config.yaml
num_hidden_layers: 12
hidden_size: 384
n_experts: 16
experts_per_token: 2
d_expert: 160
d_shared_expert: 0
hidden_act: "swiglu"
moe_layers: [0, 1, 2, 3, 4, 5, 6, 7, 8, 9, 10, 11]
router_score: "sigmoid"
normalize_top_k: true
routed_scale: 1.0
balance_loss: 0.00044
balance_bias: true
router_noise: 0.05
n_groups: 4
groups_per_token: 1
init_std_router: 0.00787
lr_router: 0.000571
num_attention_heads: 6
num_key_value_heads: 1
head_dim: 64
vocab_size: 16384
norm: "rmsnorm"
norm_place: "pre"
norm_eps: 1e-06
positions: "rope"
rope_theta: 11400.0
rope_fraction: 1.0
qk_norm: false
attn_scale: 0.125
tie_word_embeddings: true
parallel_block: false
init: "normal"
init_std_qkv: 0.0177
init_std_o: 0.0
init_std_up: 0.0177
init_std_down: 0.0
optimizer: "soap_variant"
learning_rate: 0.00193
beta1: 0.95
beta2: 0.99
weight_decay: 0.15
lr_head: 0.00901
max_grad_norm: 2.0
warmup_steps: 200
schedule: "wsd"
decay_fraction: 1.0
decay_shape: "linear"
final_lr_fraction: 0.0
batch_tokens: 65536
max_seq_len: 1024
doc_mask: false
train_tokens: 330300000
max_steps: 5040
dataset: "wikipedia_en"
Below are experts of layer 6 (counted from 0) of a mixture-of-experts language model. Rows are named router (the router's row for the expert), gate (a neuron's input weights, with its number), up (a neuron's input weights, with its number) and show model dimensions 0-127. Each number is 500 + 40 x the weight over its row's rms, rounded and kept within 0 to 999. Numbers have three digits each.
After each expert's rows: "mostly gets" lists some tokens that are sent to it at least half of the time; "gets" lists some tokens that make up at least twice as much of what it gets as of all text. This comes from a sample of Wikipedia text that the model never trained on. Tokens count by the router's weight.

# expert 14
router:443541555544552483488514545599574444484476477459494449517502555417505522525519468553545559489433520549407503484515469523463504507529493471527513494496571454491485468564550488500475521486482495479458484549500464530454487506521447506460460473455418511500458435500589557508515532513546543548540464465494497571568534545453489455483487475528562496507551496415467471494467532487552560635526
gate0:471464532574514481450487531485466492520458509494486473511480499470524486581513506470565465473530404517460473479463510487496466520479496483614492531490464502538481513563520460493530484526471420473479469459467455471463565448448575465518459524461533524519505536525620562546494590504448490502490517490521426596500435509587543506511478529575414546555489472484489465513471442440618462512457
up0:455449520420628542475501536493519429474452538465543504494482425459475496603552508513443514472486442501510413501537500505504540556419601429512543568477550522565484462501489467541520483442464366439510523454438529491504513491481550509529476550505462518534474532454593555530495509542475504494509490435472512505510506508542472528497571500583447547471465511525535476411506493439539531461499
gate1:486536508534465469509544477493522415483520483480456473547494563458566445508507529514451500518477548494581495477490463561507490559504431528535550525431496427401471521429442546479462526517505471531520508437493487495458457526509499508535506603507506530531519488556433459495487509505444493473429541515553501511531510500470504520449479531451478457523456475496492564484508493565508486494485
up1:512535473546575508520421542474476497466486513495627505450512510495455566505465483438468506469495554497497475492487534453450517479517558532546468481524500531531505480538549513541575443525485473465493482572503445477544514474529507527506497419501527462417497473511452482455471559490569512491445514541501529493522566528472564548512522555477506446488650498460514499501473526461489530500553
gate2:476464531526543500522519515498506479490465484473467520508430542494478491468500447595532481469544496557531569506567513522551483520471479482523569505491534526451421452508505418478442503439480436531466483590552491496472518501479530502473503593589505509489547539497472486510522500477472563531500395497462511489454529459463466524493547514516508526439460497521450513488474504506458476505550
up2:444503551433577567496499475561504503531524514407460478498459507393546537463504550599508534483475477539443438478501477564519540461533497552510579446524517552490453503482512483579449491471504522458538465500526451553482447475494441486443424496466517457480508521505604503546621527464570557546518458480509469486540533544509471447479504460446531444553483474537548470510476511486554488499536
gate3:553485441422533487436488423455461479559529457448541508501478541467532480490518560429498566578481441475511513523549548535465490479456510490505582537497429566385444528520467517552530449488512568499530507464577535449482503514401536487511478492482478497538490405552521509500502428467482451447461548493511478471531489512533495548560575510552496426532503471477508478513477440527440455522495
up3:549475500418510496492459490474443438533604530473534485525468529424524527561487616479508460568439524494524513497428525520413522479416493547513582485513412442463530517534462489490480500513544479533530471491486554476510472506491472522566515449469489479501522446472555470484503456452526471548439547486575468495507496497566562473473523507567533426501561468569502487506406507523483458547450
gate4:524529547543498461488499533492431457574490416519497452523472557455452540521488439539555495427517499564539522443469463544476574517549547504452502496467449477483395527553510523468483479527471514414448528471492532502468500498510512451512460471444493579502481533457532559540487487522473545589490512513505484472534536484539479504509522486526435535525506431488419486457510476468545558470502
up4:595517499449423504524463499512526506486544518509566542440520511526471499441574482462438496503483483504566547542515518543498571481518593457454488486491559457511598515513442466539511419429515492440505526550494574510506542483443437494527529539505485496487473498495538509494517452531472523453586460472506531490570589464517447473470518544454445544516455530481489479525476523507499493571522
mostly gets: " Live", " Mid", " Tr", " Indian", " original", " Old"
gets: " ", "2", "3", "9", "'s", "ed"

# expert 13
router:472518562449489510476401506573515430514456529448491492504517476470542552453527517515479522535454597471505470540526414514534466537488550497456519445589547471498498519446548537534527563454529440495469451520509504505474488458503546538483460523533497553496483420508464515530541456498560547454527536522469537487566501509454544511479441460576503485553537446532582420547470517561549530556502
gate0:478560460459547565485467558476502465450448526456450489554565555494530449460474443472488475459457467511449497469568530608523566474496422512538514464492432510474457432431536491568510561574455442463454439477505492454508502481507536459464492522501563472516529531516505480499537495436524470429576479542490554475505452461571545516480427580515525419596488402446428428450501488549523591467525
up0:468530523449503459531534425552487540499503568464478479465541480442577574542488461492514486485509535539509529501537527437442417509550469418645564520493505501520539489510479492529496413507517531444544553432480528487435512523514437433441474491495521504521478509512502452508507492508513471466427587456526542521493459496431450605492506495506491545509505437487524532527444497465545484546412
gate1:587524463414506488455492513493511471511610487610534533546447495531541448465531498482549466497485478464483565543414566560529503515437461493528490530505416467518525462529454502508477398470552565492538470451480481531463455524570517476569490506589484544448555535496484543501498481458497515487551537473480468566451485499505484441535504462435440440463496497530552513490548451478528463498569
up1:461538470440472504535537511458489542458506460562521455531505511486485450501503575487497480555424517449468444432519530512449491478468454517499439533504461510503526500499499493429527501607453473429488520514526592482443521511458542504508443538462458478576553506508512517438502455510487459472590345480516509536423562560502530509457494583518508467463477511457531517454491547549509520590464
gate2:507553533507502510528445492466510402508495457534514489485495482477481455453532558578510495478483475528546484518479459469546498443529507533550493514480412467418558533570546529511523413488458452456491586531473537541490447490437498456540463486514547408540459494479496462547419463504493479470459481521497528499524499444494470500541444447503480503488509452473469488463536489460492516513519
up2:520457470402454460517512448471521550561507505540442523451540453587495460531417536472456431510548505434523445448499508488475528500468493521496563520409489489444495474543485581540486499483472463470491416514550473538482532515525543518413475487527429555481476533515479462522534497470476523500532584499433525478476481471479489550453554518530554477551464543491437512482521480480479494434521
gate3:481459510495493529476558499495497516549530531525483519535441448397515533456456543432435501521470571432542498511501470451449530501456529484530450554483514467478516499510547466534446484476527483495528456509624495534509466500466455465441510448444530533525450525407539520552488532526502500425469470532520501411527460507423548562464505505506468494500423543523522495536485432525534545537510
up3:532494492535494539508460468471501449513458489452456498529585498577459441494514550479604466496487495490484445434460541567521515486508463565498489492491497479446495409435497492526542566601533478442497516523475417528509465506509574548573518518521453527504535452510411426491511503443555496504536522519529517536483501481527513500497505492532457475540557421487545452439544535460509423510497
gate4:469457510497571561462518503463538464523523572534517525575515545535512549519440478599477444560486534472557535439504505536556495476523525652499474445434513482550475449537417471507475469516540439487487483477490501483491524540422508501522442569517488605462468527558507516528483430513514489522517612478431521528544472536471534471487482544575496494538490596482457512479479457516490445523503
up4:511549475479479472457490522507457511565479389507543515482462471523481417431547502404553502426508494504514482482532448531515556546480539360481478525530528467449469493498520472514522551468457514558508508451555527482476497472542543482527484472527484394510513494447526525513444524477480539405438436571428477458465478553469518554508566498432451497450519424508526507554561479497530467459478
mostly gets: " she", " he", " government", " person", " Air", " world"
gets: " ", ",", "2", " he", " who", " He"

# expert 2
router:509516426475481523475507477488517454480511432477558502467475552508477568438496515510526519474476477500531581480507431469557487532495468509527402520477474463463433444530422433504489464504451485450465515507439554447501546495530518486538447522508535536487509557559517415481408474454467512457529497447468601508429496503522493572563450570485473519443489474430560562479552477533450450516496
gate0:474501541507535509465567517525438511529559476483460554513598513476558517531427464434480503497481463455513493488443507498488561479484512515488496536508409459519527438492520468517460382503516508468479464503496514503497531545486481487498495452465555508489451559510448460560452563578563486470505474516497538559487532516480527555531373525549480536545445520525506512479529483510467547574538
up0:492488507525603517432531508457497499512548485504565515459583544476499475543380528405458528522487538448467542537492520455507551495530525466487455501559440482491530527532485512564487445478518510475538501498458458571486559532497548500491450457444602518534498489552490447515528477555575485450482479510589526579512572498525489565499381465474469527482487499495471462486523515499523509519510
gate1:506509459519502544479548412483519523464511469475518460489468539484556532481473452457520456482470525524506585438527432510465480512531494566516466593451543503459486478493472483469464578483464456547494499542533493492483490421514515498476487474469453549457494552500547474559493572422522461436459445428481555483514549563441509516451422491451481477479469488429513533434597525524570470495543
up1:505482425502477514495455576550474490528560475554456566524464488491556454479488490525478456429531446464533431507573490472495531455502545492514544387518490482534515555491518505556491517501536544442625541497531480546486469445473481527521507485532547431502501492524505553538479503517486450491509505535548456523498481443466504496493508535473517495508488461463496490533491455500435471468439
gate2:530411488533432505511513568487535483505565490484469521570524522458510465527502485485511476444494546487505468518521551491484541541533509467545470504520466433535524598513455495555528539493543459551487438519527531466475554530469468432515467528548454523483477516509549432557543469542547493426471564497448487523511426446481506529542493509530490484517471462485494485519513459515575493518404
up2:498476535442455516539516490500493513500513479533509484478537494545474498551456474523470504539540493520516489463486490420423474495495471508492527498517552576578491556489534527518491538503500498517475558487528517469517438490567481499474527549468521548471557566490517475455496470440457487477556437521486451540539511566460505457537513506437446399475517588542497522538535518525464466519455
gate3:526538460588493583484537462556469512490556417519453491555515507480526518464445453507501570501483426482458578478539479444515568487541478540526541483458478481427523478527494565530542550497454481528534463609507455534493468465487526493548461438510449492469508538513520527434448466489483495458511487420517546551454616500512493527517481523539452448506471495474502485549431476530536497550443
up3:548562487538504532482531520492435471438536436450493524466485506542572470473489493466509473509479504488429463439425457518491526535516562583470487549515522472487542536552468501557538529534469527523538491558542528475569513489433478502504479540535541417492509550447504468600554531496511462513545494519480566506473501491527529539556455555519467477474504479472491479561510491573520513582517
gate4:503476506442418525478535483418501531506510471455467458457579531492469516543540524474516489519483516434487451471494521514521448428540481548579500527510417493472451549490432485516557441513484489457599489520454533420492475504444534486478508588439488499510513512491513475584525428515554530554508499448481437560501453463453509585498497480406527469513444594540533547511551433563437540531433
up4:464581492526451458511533427494490414623497488538506494480414547462549477477529485513452560474435501536497489525523521471504460545504440581510513498543533498524484473493487498526466496523519447442502433539506490578512428597490495384499514527495478540501547561458485503449465479474520501541504501505478471442509479591507470535506530579515457551555508475466458527497568535517579537448505
mostly gets: "′", " JPL", "″W", "°W", " |\n\n", " Succeeded"
gets: "0", "9", "\n", "\n\n", " (", "=="

# expert 11
router:496489487534514515506498562429518428468501530486457454469503545505440487454505456484548437553502568409483449471472445498611522492486440541520615492538462514492511484432530500512553509537579521499466479584487517431491536467551530538472449487523427430511495532513470510548450580467467496493518442447582521533544511564489502499573534547562485437521479516538513450507467509522572526571493
gate0:512388534551527401524511478511492529425498541569478498499556512503437497499507514500500452513523550514460555491521525532483495488507423557561489504504510469467533476455473422435548469493497443477519515476505559441469513546464500490497465459503478411476538535556517514438446504564482474471474479570571513514539457517527537468506521483542527510562493541519563545425509430460456455456494
up0:441490482508442525428533531492520454518516526525441491498480515424492595434494532453538419431581524513584441453472545448480469547488544499512482464453489441467487457526473465468442514518547500490451542489427589548499523499500553556515519522532486479513500541487525430488521564524522517499517430479531424495424545475443543525548488493574454463509533549488470382501456462468509499458472
gate1:475569504568460516513499526450545496458509469512439516504509501543518493415475519458498517497449568469482523487538492480507533504528493450416496478571487508498517541489482492528426511468563550492440445608527451526485548451450419505494543420503436429447486534494449592532522522516502459447538463520495479445504420551426502460488492482503492511474490520558567509531578570513478511532472
up1:540509593479523562514499513548484458502529429509497489522485537483514545494500495470468504486480494439477502518553474519485523512491516485458504552509544513504539457454516518524475508445548518558547484466531533466479584509511545459529525433495385469477503443456514530540525530487491494475493454516499594540473439519461504550501487454444539502523513501555612522427485483515444455504383
gate2:539488512492429492482534505474482485507487565551454544446507460497551455480541477426536559499447579437486445522518498544486518516531430591529546523471426476507541525482504558448458541506498558505574495583474520525530465456466505586504469496556498573439484543435468523510505516462501452463447496466527559493544505528511548581482529495545428498519474500542546529525553498496560505500553
up2:500455473549469565458558518532500467476519566528486522537473449507528526539473438480544533453454538482574440506510439535520556540476419533497510469492436457475502539512471549499444509523515489467551486523474513540550476458472452546474579475538493565448534499494452532520498553488552437488464567464527576477527473485540562571467539522521445500522490522516505504461533542488570499544541
gate3:439495492471463489526502485452462506488462524490547492487506558511492514501457485482506532484516461461543534468503498570467420543530461431489514535480511439537550522447494473461523477517436475548532476584480541472442529469442513423514484463471498504518475466496587547484528517553475409396466437552524558473559533493429517533543368513507532491603521514520524584483470479436462437451492
up3:536478518460495522518484468496568447570510426498512511479513483487477523467497478542471462515489482446506439474417502533461573561497504466470459474481569548416459537545501446592504471521423509496429505500562548434513491510529474496525463451519475516491512467472559494548480507515460507446507493533500526466524536486517546495509432572475456484532558522448485467532478464520491463543519
gate4:469574472428528529471482461487513578525524503510498550491497465463548466471442506515514471489480474413432475536555593527462504477446557488436520495513525439404501522491493547553471546507505521452523501482550501544494425454417536488583494511539503486479521433484561542506516492507515482503501570475573399486485530518554448496520456517486525481542424505520532497457504514498454557514535
up4:529539506475488532517521438575440483587498489520552565595535513540488476461456467513466585482444525434527556516443557436508450478524486514488500497476451435509471433433481526530513471489526514467449469472492470511468444517516531484476526554518548450532554494514457476452495478488506476499484535455457520515451482477454559543463642470479542528462455517545507499456510511525518547503540
mostly gets: " Royal", " International", " Cal", " These", "American", " Ch"
gets: " the", "4", "7", " N", "\"", " American"

# expert 12
router:499504488475483532457507466439513484501488477536456530540490538418458489479542478451406496514459528548456537491507492471420471471520551589512510582529537509507483524500485521600529498517385482417531473500548438487489494494433550549501444560439526485502571539486556542556566459436503484481518495510423481518530461476477449548512431574511396436453524450443491499467520484515472503464484
gate0:492532559510544451507432439562479497483496476498518561496472495452464517479502428569528480606530441459495514563536474486452517481479542571465463607546590532555426544499528528544485554467521590485526563537562446466481507517585497492476484522489500495536438496482487494450500529472531491563499496471540469476463509500514472525486543453480494444487539505496456557497484552484499488522445
up0:484504575508540492521480449554498490468503486507507553519469467506479495539522455586483529586521468462523524499520466465501497477508486540471443504567500532580419561466496506532478459469594566486570513541623440536473536486536515492447473527513468477551466552501420503422471460492517418553503505502567419526430521548492477525542507503451487459546505498518511547533492535453500496534472
gate1:477497568510492504486480524478536495503492574533599463411459498478514470521552555480412487523461511479470483544475491561496514578468538513535444506487541501552483523557553536566540503566499510420587607513555540491550473512446447509405520545583504452486516523529476509432508510460507456477454406550449477498520495530493483534478499489536495472535482526535501553509525475500532502528573
up1:511462505525522498456469523616510553492511476402465443444459439535498420464530531548530527501527433477494440483403451479549542473479508495450403545575464481553571466499415468461507473483558448514535516474499515539532536467538558445540504501432481569432490513498510415428484491413493443502478513508595476496464420490520486484554547422468493514493491493526527497462547490501517475508502
gate2:554488526531534464529502495497547445517450450532511573441546492515532485517457444503462546487478535564533520471537482490472489473471537542467465560452514559497526513545420455498556559493460529438491539524455507481533542486465551502460499455477420519472512475484517464526430524578541486522548580435487534489519452447487549541549499541463519459524500486515480534414567520524450541525468
up2:550534486521519453508449468485564532488503492461463534507542502480524494448505573489487431547482474473434544502526507480474502539485531517485412416446468489462496511494486436475442507491519589455467509445543433423491510498472531422461472570529511472447455478526529487552432562480518529473529469489549505507568543557521591517484476398485501473508534449515471455477427411480511419503484
gate3:475511525464485555496544455527501477580508523520472465567491453466519417531567452604499530428523495543546506461501459469488439521474501519526475436584491536459559452468468481540467473520518474516451439542527535552484532411485535452501501425483559531529532545475511510455563491469519499511510449482582454458477506441480495494597428571543491525502508511463494634476557530496532549477429
up3:499481545501474438559473478556497486524497499564554501567516567469500522484539606516534480585489514503494541503531543566538544513492554466457487552512530549559461490502529562531516462503472510594554487535479487515518510445525497462528513481498503477518478561492523579535461436511484491571419458470478501456516404539608472552556476489505453437498482501520457508448474514492497529534508
gate4:489559530437516531508517558483497432478569439532478485564485502462480564554520512530494454539500492477524532567537570550464564545511454494499509463551458468545531525535495432441517509508481486493539478441527529460458559554471468589447441568544508422484530455513470522504471509455472488487429457523547466507503504481529514541497556490516588519572484501539483529515563480508542469546489
up4:552477477519523494509521478427488529462524555391562485584487413553445569527510447502512528449476456506558488566483474416521475485548539496503523516514524511439445481532539530457476421480494527527481492520472511500552439483477479472538496465533490519461497539489473492449472414488455475503522549585492537510442451442469578514506566471459548517525533500484444440511513478487443441496534
mostly gets: " including", " without", " while", " After", " include", " with"
gets: " in", ".", "|", " of", "-", " and"

# expert 4
router:463476465503483501505507477466481525498534490516560550467455498463421542488553536474498507465516500584600508562445455453478545500514586551480509566479532503554471467524424535503504461470470456467486551583533500473517446486435494497531523499503566539537525527480515483496450495459468484474518452535495546420512547477479502490602445557498463516461453446456454489485563519513463449483510
gate0:530587539514514510519546519542483445484561514556521504545475505456533437524479590453534483529487453474464540461498478504430490517567403501503599487487480469517511460544495466505469478521468544520525469442546499492489496496452449509460542456482495474513458388480490547530537522435529564570456565516539488532540588537497557480430451459487546456616561530478475524534417522510454455536455
up0:514530498488482420466496554486471490570444535435548445428583467462471510480515518450501525544495548490472500496565507465433518384485526466509464447525438524493481471551496485536533522514442418490463467484533462436508536527448523483466488476464456473547540448561482501485494531472517507431471572557455515573512479583518523457493597489465581431559535484463413533552514450514451455548513
gate1:499478472437469478448480489476491558523458568550566464485489521501424470503603497577494541424547498494499469539573475472524536499477486428552491453489500483479427528549522519493451467487523393486526470619555500431543493446450519462519460423460519502502485495529529523497457507479413500484536478502564531459482453438508574483567491470535454524576486500478462544501493499515565426492461
up1:470530536530462511520549492548499457468556467463509503431474488530539494502496475530528515507466422485450493504513466497479518573553465464513523491552517478454492499607506511530472487471446584537448501491557452498482431514447417468433528482530462484412509467458455539479508438514481538507518511521473476501517481488491543558395524533478538391554489524533522477500440452500557505505547
gate2:535492489502457510483517538485486476501518472553568457455534567549502518516561445422516524501512459501534484455480537502489505542493452472495512563460463506549384479554470545413479527509517534541519543438480493507526514475549547610470504499549517468570593460510487518504423470445502533412518491514465495582476513432524526467493510575423526512498537489466446522429497435523493423481509
up2:463447466454486444418542550501492528488446493484503523567498562562508509516476510489530448519509459453553510568519534504549517516461564437498526505441475456506440559571508459461504427432574525536498500448473487567500486494464471500554537472542492466506530465524581508501484539516545528430506469504467484541432525408453531527504564474510517547514513449502517467461526473554509501535471
gate3:441480417480536481536531520493497489546416491624554529541514522487527515462504436531551522467464529512502596477530454440455552552475441509517483521463474487456507477520443494592495455502476499486555450519529456554538533439472509496566414470477526473460491464492491457461458505524500472390488520528447530502506517514508497552565410530502546467485479428488551528516547499517477485527487
up3:529551523473523536476491495499525536442554567492412488502488489479460502466515515520497544453553456505548417552515525556461453494440563510454487459488517532553557486510501546493544539483431491533552528499491532529494512519496511493424519499526464455529502561562494588519585562504494538491496489504551522544479478489454415454520564552498471456419594515507432528511440434420482487471430
gate4:445527541430511504505548463495466551502577522518458567525514505487480485528531498484504566420443462543588512462544557453460466551529430570475562468556486486538488554542532462506465496515482416476546516519561436568438533513466569488511518492503447517540478551533513521522439540487461502485530476523425467493461520555512468490477499495479508546529518495481488596489450446491517462455517
up4:545532534477564585528486510517467568484524540504524546501551458537480463570474545544497501524470550445420532451515481519468532529512468499513554462491479514555501458531470504499516476513484469562528475546506616494487451524482466538517523464466510431427500536575402595506494500456503424501423522480477414481506446549573532448545458501526441487545495463492468478486476483418550397445527
mostly gets: " aircraft", " teams", "See", " species", " ITA", " hours"
gets: ":", " |", ";", " –", " as", " season"

# expert 10
router:463526424495433548488521531484491492563567454497536588557449507532460544503535449462528520391511456590515499444463489517482518561532499492510444456494439454462513542550500471533483407513445441493484489513530479471477533483428518409481433528551561505497536552515483497501474468493476456481525462509502549487406436490441484549510501548490515531487549515504452538526497453458495474424466
gate0:506454520476513516543593490463547513553563458513562509480465526455474511479488435449462512502488446468528510508514522455410516494543456531504490507483509512493469493515499458556556457540434464469502553502536444530477557557461506486501493480527526504521513493510526447447537381483513545410558593468480413468505471515557487573461490592465369454499500511533478589507498506551501408557479
up0:500462467493360549499563420520477478510453461481436483525547548534525533534453494547489491544482497471546504493425443503575543532484464465455494432488456503515515485492531490419493503458514443505546534510463555435552486456500448520489497533457513443469514506483526524431439530606453570494475472558538483420432503493561531512530500574566476561506484525524523458530521534512476455504531
gate1:481515512482483513564540434540491511491548505466522462470445505513466549498443506452534560489480483510453486510492541577509464500491527506477490453541489476554455450487522539554483467503426583440508497529521455446500481499472462541575434532553462545534447506508536516518474444411495544490499497508496553459511597536528538552533475440503495491529457498564447415494544525515514443483545
up1:489527530458517503519528458533489531508525490442452507482496451483437531535474492463526573520459492508454512516511516601515444532444490523462417464508470481531481465480525506577465449505477613416571506539527489466510507479507493546563449529556483537541463528478532472535498468398479504463438498490458499522534561515562536548518478424494524495507467453557467516469569529515522480482603
gate2:472516503519559530457516487527492527458549513563554553495464477538501478502453513543505498578481462471484509505503505447464560453456450542471541549464567508485477553430463482509508450518527488495466480557524472497582474537459535482569510546564558502495555495518498583548512463468501466405424469464454545526419559490539534437471449543460572551539460514503534538502484526513482544516541
up2:501516516523592543545485504521523509485516506486589480498445486516486509515478485492557543514491473505567401436421448516534548478482502509478503513438534523476527493502519454518490535501498420552487480527490510516516496499495520449486507492463530582437467464474502497507535457573513492462549576438585509549481517447538551492511539499467547526545492560520523542431519463461555486509563
gate3:498547433471431500557501502423509489430481401521512551534534466472506447452549504464479525541487463461504516522508489484520542481515497560497567566551515564481511499521505483519525487571450448540478473534514475496566517502409551520495519438540428446530499490518524529510542477601465515495538516416554556505553508449509492576493464491408524509459498467543580496449508504523444519513600
up3:514528545531535513461549466516467503450556483417491522423463488542545488569534479539500445468550428504538516474508491551466495463521436471473495466548505522478501522513461461428525520464544463457511503480453566531433475548423493593484483530501478516470557540465464537463501470509548566530505494462489434527448461555490490543508518532505530501602478515462529449519519497576486498484450
gate4:467523445495436465488458511465476558493529464484528514567494501491505485378522499469483514611439449497455512475475507569453574458495450541507524408564485399575473569434509480552452494524542517472502433494549489519429599458497536585480526533451540552511431514498570568521493541625470463482551455491557498443533611587479500439513489465517429486496501473527468516499529446514492492517476
up4:474484590502496451520522444485519548520471519472497436550517507519504508493433521457508534517514582474594458488478511568503504571450481534392539456474376502564456532436455503508538458483486512527548462472551509437486561412517565447422472511528510484534477519527531523536437553495488526460516474504429531515526553582523553524520550523462451501489460516514484527507451507434421514440524
mostly gets: " This", " some", " Th", " this", " each", " %"
gets: " the", " |", " a", " |\n", " The", ";"

# expert 15
router:470518384494469570499537537380484491487560487490489513434495470574518465472446514491521467482486408433541460461472531509555573493469448515521490522504443485470466476470372515530515495561517514487575494561510531476508535491480519475529493517551533480479514551551469468506434528482467411461497496482554508495458497490494502546559496514477518467529446473525544536534585476562491437468471
gate0:443549475532460446495460527455511512549501526543468485406378485467503494510473576442551490456486445546534556511459531537539461514548552507499416550480473473466466481531429453513530498492553506547522498609515543452497530464537490453568521504538613523546487511477453411509501505611519468485470514443509554577465456595572522504597572490493484445455521499568506517514551451487491457508519
up0:524458557507489544468539486586484551439512415414527476532542497503488434440513446537487562577537537445437455511553494452409519501466501544527568476478504540574571453495543477494515501492484558460477513425498472477433447545481516543422490527480433501457532502495541563540475525412461492538456489473501470477524506400473533574410431544487485485529475503437501476461435565519493453482452
gate1:470567494456462558469474550548489498489536510474517473458449482501570604514455465486468487466489440432450539435412495537544515534554455448449474415452427554454504479483467506532519488509459495494500499514472480511526478514553481522458467498533485588472504516557563511509532626542485492564542549456516497527536474501514577529512508411518436533529480477479510417563508465525462508525446
up1:489481548559512513511554469511494482536537514527487456564554545550456423436537494467536484594503546518528495556431417385446469530474501504483489554554512448481500507518529536481460524517592564502442553497495518544494463492475522484527509470509571449513454480474480503413535499482524460492530446546537468537452473502516496452531540538499558510513496514473468510496474517452471499499407
gate2:493444503486534530506501505508532505497522467464485493485461514531475440557501537552522644546480452462473470457442524500469539499410480466562555499565478563487461484443558531546530558464502552447449508552430441492455519527511511420495463515478530485563502452463461456412461534491480493439429551503498452553475499490483461495532451489440587543444524466537478521475518520481487545511467
up2:458535484505552411396495421505519469491388473426485535498475526452492490464512511468489438454536507567492520494504529459571488504490529455490486570489505454495570486536422394503466452491494460496563459503532526485464402510435510540453511551514449528475460483461513440471511555520548500563519464545460491474454505511501460492495470450462490479489433544420460553539474427435455481513588
gate3:552497532495463486569533456504508468549584516479473498495499560532499554438532547482537462483500517420530494458519469505457527552478449503467462581523584496447539532501466525522446527472565538466543569498563526544526541497509453565535516455568550473461545497589522490501476558534482500459468450499560527484530532532500542504524484405480451454587495531612445472526532415528426440517506
up3:492467492477523500482496510469498503421362569514447522519513471470426495500457494550561540558544467543527507477483492459582523443482478486550574469497461531510477510469586437484550447499473413524492469523478564469501426431474597524462494489461499519514449543393457456517520465510503503537546467506473474458470484488552441495482517567532515542472471458380508527555460541468489515477502
gate4:446476459581540549431475547445489449581551501552559481523497492538543463471465495485518529513498444535522508497584530549549483432491475453475525448508413496526465459494546494478467471500529489504496552528510538508456486551533511447549501466522487484549430454486553538464539514498524542460518521565535581447505527439494457428539489599526468480546508493468465540477504574525522447498486
up4:453544548505345574478404450489506460449481438503518454517547547494529522437472509491540544521535454579478480505480509532519486421478494614434525450561467489492502493453533492507564476498491501500444496548452531520497477483489555366525478457535463532468515499475463450457557538558501481548559547537449595485491541473512497573539496550526488524516525474457495536501538593511485485500470
mostly gets: " including", " and", " while", " without", " with", " While"
gets: " and", ",", " of", ".", " to", " with"